config.toml
d_expert = 320
balance_loss = 0.00831
init_std_router = 0.0201
lr = 0.0125
Below are experts of layer 8 (counted from 0) of a mixture-of-experts language model. Rows are named router (the router's row for the expert) and show model dimensions 0-191. Each number is 50 + 12 x the weight over its row's rms, rounded and kept within 0 to 99.
Before each expert's rows: "mostly gets" lists some tokens that are sent to it at least half of the time. This comes from a sample of Wikipedia text that the model never trained on.

# expert 12
mostly gets: " his", " an", " a", " this", "The", " their"
router:66 48 46 47 36 74 58 52 54 32 58 25 49 60 58 43 55 48 71 59 52 51 60 67 73 33 48 45 50 91 44 57 55 35 54 42 57 36 54 82 51 57 59 53 61 67 67 67 58 68 60 51 50 51 44 62 37 41 60 84 63 48 56 40 66 58 62 51 51 42 73 42 55 47 48 60 29 43 67 45 23 50 74 44 38 61 33 43 57 62 31 37 51 45 38 36 44 62 49 48 38 63 33 33 45 51 44 28 37 64 30 49 49 33 38 41 51 48 54 35 45 59 48 41 42 43 58 62 51 26 42 45 55 44 58 25 38 54 40 47 55 58 58 61 59 41 68 38 36 67 71 46 55 24 51 46 53 58 49 46 44 59 64 79 59 56 68 64 45 45 60 43 45 58 35 54 52 41 48 60 42 38 48 53 53 40 43 44 28 48 43 44

# expert 4
mostly gets: " K", " T", " J", " V", " P", " B"
router:48 44 48 42 56 68 51 41 51 67 46 50 62 46 53 51 44 59 27 34 67 56 38 34 59 43 36 58 31 56 53 63 47 66 46 39 51 51 71 46 49 52 54 51 63 62 59 58 62 45 71 46 61 60 63 52 46 61 28 54 52 44 58 44 56 42 42 34 69 49 62 58 34 54 49 52 81 28 54 55 65 60 43 61 70 59 61 28 57 35 34 49 36 47 40 63 56 43 57 29 37 73 80 48 43 50 63 30 56 42 47 45 46 46 49 49 55 74 38 53 72 42 62 53 33 62 56 53 63 57 34 37 22 52 55 92 36 20 37 42 50 50 59 59 42 30 63 47 57 23 44 46 56 26 48 38 41 29 23 62 47 75 47 64 50 68 51 32 63 45 67 50 53 58 25 32 69 66 52 53 43 49 48 40 53 46 58 52 70 51 56 46

# expert 2
mostly gets: " from", " on", " in", " during", " after", " at"
router:68 73 41 70 63 30 55 53 50 53 64 58 47 44 53 31 46 60 49 59 28 60 52 41 36 58 58 45 33 29 40 28 36 32 50 41 56 43 51 25 31 60 44 62 34 53 63 74 64 52 53 50 49 31 45 39 64 48 34 50 55 36 64 51 46 45 45 51 62 36 43 64 62 43 32 57 70 47 64 68 41 44 64 30 54 36 26 54 41 45 39 64 73 35 54 47 48 47 41 43 58 54 55 42 50 56 55 31 38 50 82 67 49 70 26 37 47 43 85 66 39 42 54 33 47 44 31 49 35 62 41 70 31 41 47 73 66 65 45 70 53 36 42 44 80 70 61 56 44 53 42 46 70 52 76 59 45 53 48 51 61 67 75 39 37 58 58 59 56 61 47 52 55 53 55 58 55 71 47 43 52 59 50 23 56 58 58 60 45 32 53 50

# expert 8
mostly gets: " Democratic", " social", "ric", " international", " Liberal", " Arab"
router:50 42 37 47 54 39 73 41 43 37 55 76 38 62 51 59 50 43 56 68 64 28 22 45 42 34 47 55 48 61 65 56 63 67 60 61 28 66 38 42 40 59 53 47 47 55 78 34 39 42 61 46 47 47 85 44 61 60 46 34 50 34 46 57 66 36 54 47 77 44 43 35 49 36 43 70 57 52 55 47 49 40 54 53 49 56 44 51 51 50 56 68 61 65 58 38 38 59 64 48 59 52 55 30 39 37 57 66 52 27 37 60 58 55 57 34 25 37 38 36 44 62 63 81 58 63 44 57 62 42 71 47 57 51 48 56 58 42 41 59 51 13 56 62 62 70 54 53 70 39 30 44 43 37 30 66 46 56 50 64 33 40 34 54 63 34 59 71 39 63 29 52 14 35 44 71 28 66 55 48 49 65 48 44 51 36 49 33 51 58 48 33

# expert 15
mostly gets: "|---|---|---|---|", " Genus", " Coordinates", " Website", " ENG", "Scientific"
router:39 40 40 51 46 33 42 59 43 42 52 48 45 39 57 48 52 35 44 62 58 53 47 49 59 49 53 61 31 58 40 38 34 49 48 30 78 47 61 45 37 41 55 24 65 62 34 65 37 44 62 52 48 64 54 39 54 52 53 56 36 62 53 53 56 60 44 45 34 71 35 35 71 49 64 49 26 58 60 35 38 58 19 45 58 56 47 52 47 47 89 66 43 60 55 39 60 39 37 53 39 28 54 51 51 75 28 68 29 50 56 66 47 77 47 50 23 67 50 51 40 47 62 58 56 55 53 66 65 56 40 59 58 49 54 38 48 56 42 59 43 58 47 57 60 60 37 65 79 67 42 81 40 61 46 52 57 46 56 26 70 43 43 64 39 33 53 42 44 45 59 53 43 48 30 37 59 56 66 54 40 30 42 58 57 42 69 47 59 56 59 54

# expert 10
mostly gets: " him", " band", " club", " house", " father", " book"
router:62 52 71 36 26 47 30 46 52 52 31 39 74 28 49 45 48 40 41 43 58 60 50 49 48 70 63 69 72 42 36 47 65 56 29 40 36 56 56 39 65 47 47 42 58 55 39 49 24 45 41 56 50 37 45 87 42 48 49 55 47 57 29 48 25 65 61 68 51 68 25 60 43 58 33 25 51 54 22 45 50 39 35 43 61 43 62 62 41 50 63 38 43 47 55 48 35 45 64 53 41 50 47 58 63 58 54 67 51 44 41 36 51 34 35 38 48 40 61 40 43 56 65 48 77 64 49 61 47 73 54 62 69 45 56 38 56 27 56 30 75 67 31 57 59 43 33 46 47 59 34 63 36 70 31 51 50 65 71 63 42 39 65 30 56 59 45 36 58 66 59 40 68 28 58 54 45 34 27 48 54 52 56 45 49 62 41 43 58 50 48 44

# expert 1
mostly gets: "–", " ", " £", "2", " $", "1"
router:39 68 37 55 73 53 64 39 55 53 43 31 44 29 50 53 34 44 55 29 58 31 57 37 53 42 56 45 50 42 43 67 52 50 59 41 52 41 34 64 46 69 37 71 53 56 48 46 24 49 59 68 44 43 54 44 41 62 69 50 43 64 32 50 48 43 40 38 65 56 31 46 41 45 42 66 53 68 56 88 35 45 55 66 66 55 57 54 42 28 58 55 73 54 43 44 68 58 47 55 42 37 56 56 24 55 60 53 43 47 40 52 44 62 36 71 53 47 43 39 55 48 48 47 58 38 57 53 54 52 20 58 48 69 61 44 61 45 46 65 44 58 63 34 41 53 56 62 39 39 60 85 43 57 73 38 35 59 41 57 73 63 55 68 38 52 42 57 66 42 60 59 33 27 55 57 69 53 54 49 42 56 42 49 35 49 51 69 71 62 49 53

# expert 7
mostly gets: " was", " been", " became", " would", " is", " may"
router:46 38 54 41 47 39 71 66 33 55 54 38 53 48 44 61 42 47 54 49 46 60 56 75 33 55 43 45 72 55 49 41 48 49 37 57 34 47 52 39 56 46 52 39 36 40 47 35 45 43 42 53 55 59 40 33 77 62 74 19 41 34 43 52 23 39 42 72 32 54 57 59 46 53 45 55 57 37 76 68 42 47 69 56 39 45 65 53 40 83 57 33 38 53 47 50 60 65 25 35 49 49 54 82 43 62 41 63 59 60 41 72 53 63 38 36 43 77 62 58 49 39 26 55 69 22 54 44 33 61 81 54 43 56 66 51 72 69 50 36 24 24 41 37 45 36 40 28 51 69 53 40 43 61 61 28 53 62 41 34 55 62 62 53 32 49 52 45 66 55 54 66 65 69 56 51 66 53 49 49 45 23 45 43 37 77 53 55 34 64 53 45

# expert 3
mostly gets: " University", " York", " West", " Street", " Washington", " North"
router:52 51 32 46 39 68 60 62 61 55 38 55 53 40 46 64 49 52 67 59 39 42 56 45 44 34 44 48 37 50 71 42 50 44 49 52 55 52 59 54 61 48 62 62 51 66 34 44 65 35 44 62 60 47 27 65 47 47 56 40 54 55 34 16 61 59 66 61 54 50 51 43 51 29 35 49 60 55 21 52 60 44 55 52 51 60 31 76 55 54 22 25 58 43 54 53 62 49 59 57 70 54 37 47 72 42 58 72 86 69 62 50 59 41 63 59 55 50 41 44 27 54 33 52 47 41 51 53 61 48 40 54 42 58 55 46 41 60 78 31 48 53 46 65 41 39 55 82 42 46 63 66 54 39 74 40 52 36 51 51 53 32 39 39 43 56 51 46 59 40 37 43 59 55 55 31 18 60 53 37 35 61 64 71 73 36 51 38 36 55 49 50

# expert 0
mostly gets: " Ch", " Th", " Sh", " Ar", " My", " Me"
router:50 51 64 33 58 53 57 54 36 51 39 38 43 58 45 45 70 53 50 33 65 42 72 58 36 39 46 31 52 34 59 75 48 57 37 56 42 55 55 51 60 50 61 66 45 50 56 40 59 60 19 50 41 67 65 60 40 52 41 53 39 51 67 48 69 47 60 40 52 55 56 42 54 30 47 50 66 64 60 36 55 64 55 60 54 60 56 09 55 28 22 50 36 58 69 54 46 33 54 72 62 59 43 49 51 45 24 50 62 59 62 28 56 53 22 63 82 40 53 51 68 48 47 54 51 61 43 33 49 45 33 32 50 53 45 58 33 67 63 47 55 40 72 69 40 45 56 45 27 51 41 37 41 71 54 31 59 46 51 50 54 71 40 62 60 55 45 58 32 52 57 49 45 68 75 53 46 47 59 42 53 69 50 56 42 59 65 30 41 44 39 52

# expert 14
mostly gets: " part", " number", " member", " %", " Award", " both"
router:45 25 45 71 60 68 46 31 56 45 61 26 51 43 51 41 47 51 47 50 52 60 38 44 40 57 49 56 33 74 38 40 46 55 50 49 48 61 49 54 31 62 52 55 41 37 30 59 52 58 48 54 49 31 32 35 56 55 54 50 52 63 63 60 32 40 52 44 53 44 69 34 61 65 68 44 37 22 76 41 35 46 61 61 53 35 65 57 54 81 56 39 66 52 54 60 23 39 64 40 47 27 48 44 66 55 47 36 40 58 53 18 50 56 63 31 65 39 58 39 43 58 64 35 37 70 61 60 67 58 71 33 56 48 58 37 60 46 62 45 73 68 41 43 71 33 52 47 73 42 45 47 56 69 48 37 54 58 45 53 28 42 65 45 58 29 48 60 43 51 38 52 47 37 31 42 62 40 49 55 44 51 58 68 60 54 27 53 45 25 45 39

# expert 9
mostly gets: "%", " million", " −", " km", " mi", " cm"
router:34 63 25 46 39 44 35 39 37 61 59 50 43 55 45 33 59 44 51 49 39 63 66 50 49 62 19 50 52 46 69 52 42 41 73 58 41 29 36 75 67 48 58 57 50 30 33 47 60 45 65 52 31 68 24 55 49 69 60 55 64 61 41 43 25 63 63 52 45 32 53 47 37 71 68 43 37 66 37 53 49 55 56 47 51 48 52 25 46 41 26 54 62 41 43 52 56 64 58 60 54 57 37 59 70 44 62 55 40 42 58 39 40 61 61 46 70 61 53 50 58 40 52 31 45 21 30 55 51 42 53 38 54 56 36 47 40 38 38 60 46 54 72 57 68 37 33 50 57 49 61 26 43 57 34 67 39 39 58 57 50 21 45 33 63 63 50 67 23 46 54 48 47 43 68 38 76 36 50 63 68 49 44 52 52 64 13 43 66 56 47 59

# expert 5
mostly gets: " La", "ka", "ara", "va", " Charles", "ana"
router:39 42 42 56 67 63 49 63 58 46 60 42 51 42 51 48 53 68 41 57 55 50 43 70 61 75 48 53 78 25 59 37 46 47 35 41 65 45 40 50 46 73 40 40 57 47 31 49 48 55 54 40 47 77 46 37 40 30 54 44 52 33 48 66 56 58 41 49 51 49 50 50 48 53 37 42 17 54 35 48 57 53 25 44 39 37 62 47 43 33 66 78 53 49 58 37 50 45 41 50 53 61 32 66 27 32 33 61 34 61 57 53 52 36 64 55 67 48 33 60 66 60 34 52 45 53 49 29 47 57 60 59 50 45 39 32 34 42 34 66 58 57 56 46 32 74 39 56 47 50 70 46 76 38 61 45 53 54 75 41 45 38 63 30 44 42 42 38 49 53 40 54 59 58 55 55 35 41 18 59 55 55 47 59 64 60 68 77 39 52 58 70

# expert 11
mostly gets: " ==", "==", " ===", "\".", ".\"", "|---|---|---|---|"
router:69 44 68 68 51 39 43 50 72 54 63 55 62 69 46 43 69 40 56 51 39 50 47 35 61 53 52 48 57 41 48 54 56 52 44 58 38 63 51 43 53 30 50 36 36 19 53 55 38 43 37 38 51 34 47 51 52 48 64 50 62 57 57 44 46 48 58 43 47 48 44 53 41 47 62 52 47 35 63 48 57 46 41 44 40 54 34 72 55 57 39 54 28 41 29 51 55 52 72 40 45 51 65 32 38 57 57 28 42 49 44 36 49 47 74 25 34 68 45 36 56 57 40 33 40 49 61 63 46 35 66 62 50 44 42 62 56 75 53 52 40 58 24 38 37 48 44 60 49 55 49 29 38 47 34 54 42 55 23 75 49 54 33 38 66 57 20 59 35 62 62 56 54 47 66 56 43 42 60 59 52 52 68 61 53 24 51 55 58 36 55 37

# expert 13
mostly gets: " —;", " December", " November", " the", "|", " July"
router:50 47 62 49 43 49 28 42 51 48 38 81 45 71 67 50 59 34 49 58 35 59 51 56 40 33 58 44 43 38 56 48 52 41 40 56 58 30 24 45 44 43 56 61 45 66 65 37 50 46 53 27 52 35 59 61 43 40 32 45 45 64 57 61 73 45 43 47 46 46 57 66 77 86 60 47 43 47 33 46 54 46 60 53 46 91 57 81 40 59 82 77 41 29 53 70 40 73 49 57 71 36 52 55 35 26 44 28 60 51 51 51 42 48 58 62 44 22 39 82 61 31 61 66 42 51 54 50 42 41 72 40 54 48 58 28 36 43 55 60 41 54 52 33 33 39 52 43 42 45 56 56 49 50 41 79 64 46 64 53 60 53 48 41 35 32 66 46 54 33 40 32 67 28 53 57 42 23 66 39 51 55 43 27 41 46 43 66 49 59 45 60

# expert 6
mostly gets: "\n", " \"", " t", "==", "====", "==="
router:34 46 66 31 46 24 40 46 49 52 42 70 47 43 58 59 39 51 65 61 41 42 46 37 36 55 46 47 59 44 43 51 42 72 62 45 58 67 54 43 54 54 38 50 52 61 79 66 68 73 40 39 56 51 56 42 40 33 49 50 39 65 51 43 43 39 55 40 39 41 40 59 51 50 53 66 63 56 41 57 46 56 45 24 58 23 51 28 50 61 57 16 51 74 41 61 67 50 53 56 36 50 38 55 73 49 45 50 54 42 22 42 34 31 67 47 28 48 42 26 35 64 51 39 61 33 50 37 40 64 30 56 60 66 32 66 50 47 69 43 49 43 44 33 43 61 50 31 55 66 52 43 47 66 45 46 76 39 51 25 36 56 49 63 39 36 30 58 53 58 39 36 67 57 41 59 36 59 58 38 74 50 70 42 15 59 31 41 54 43 53 40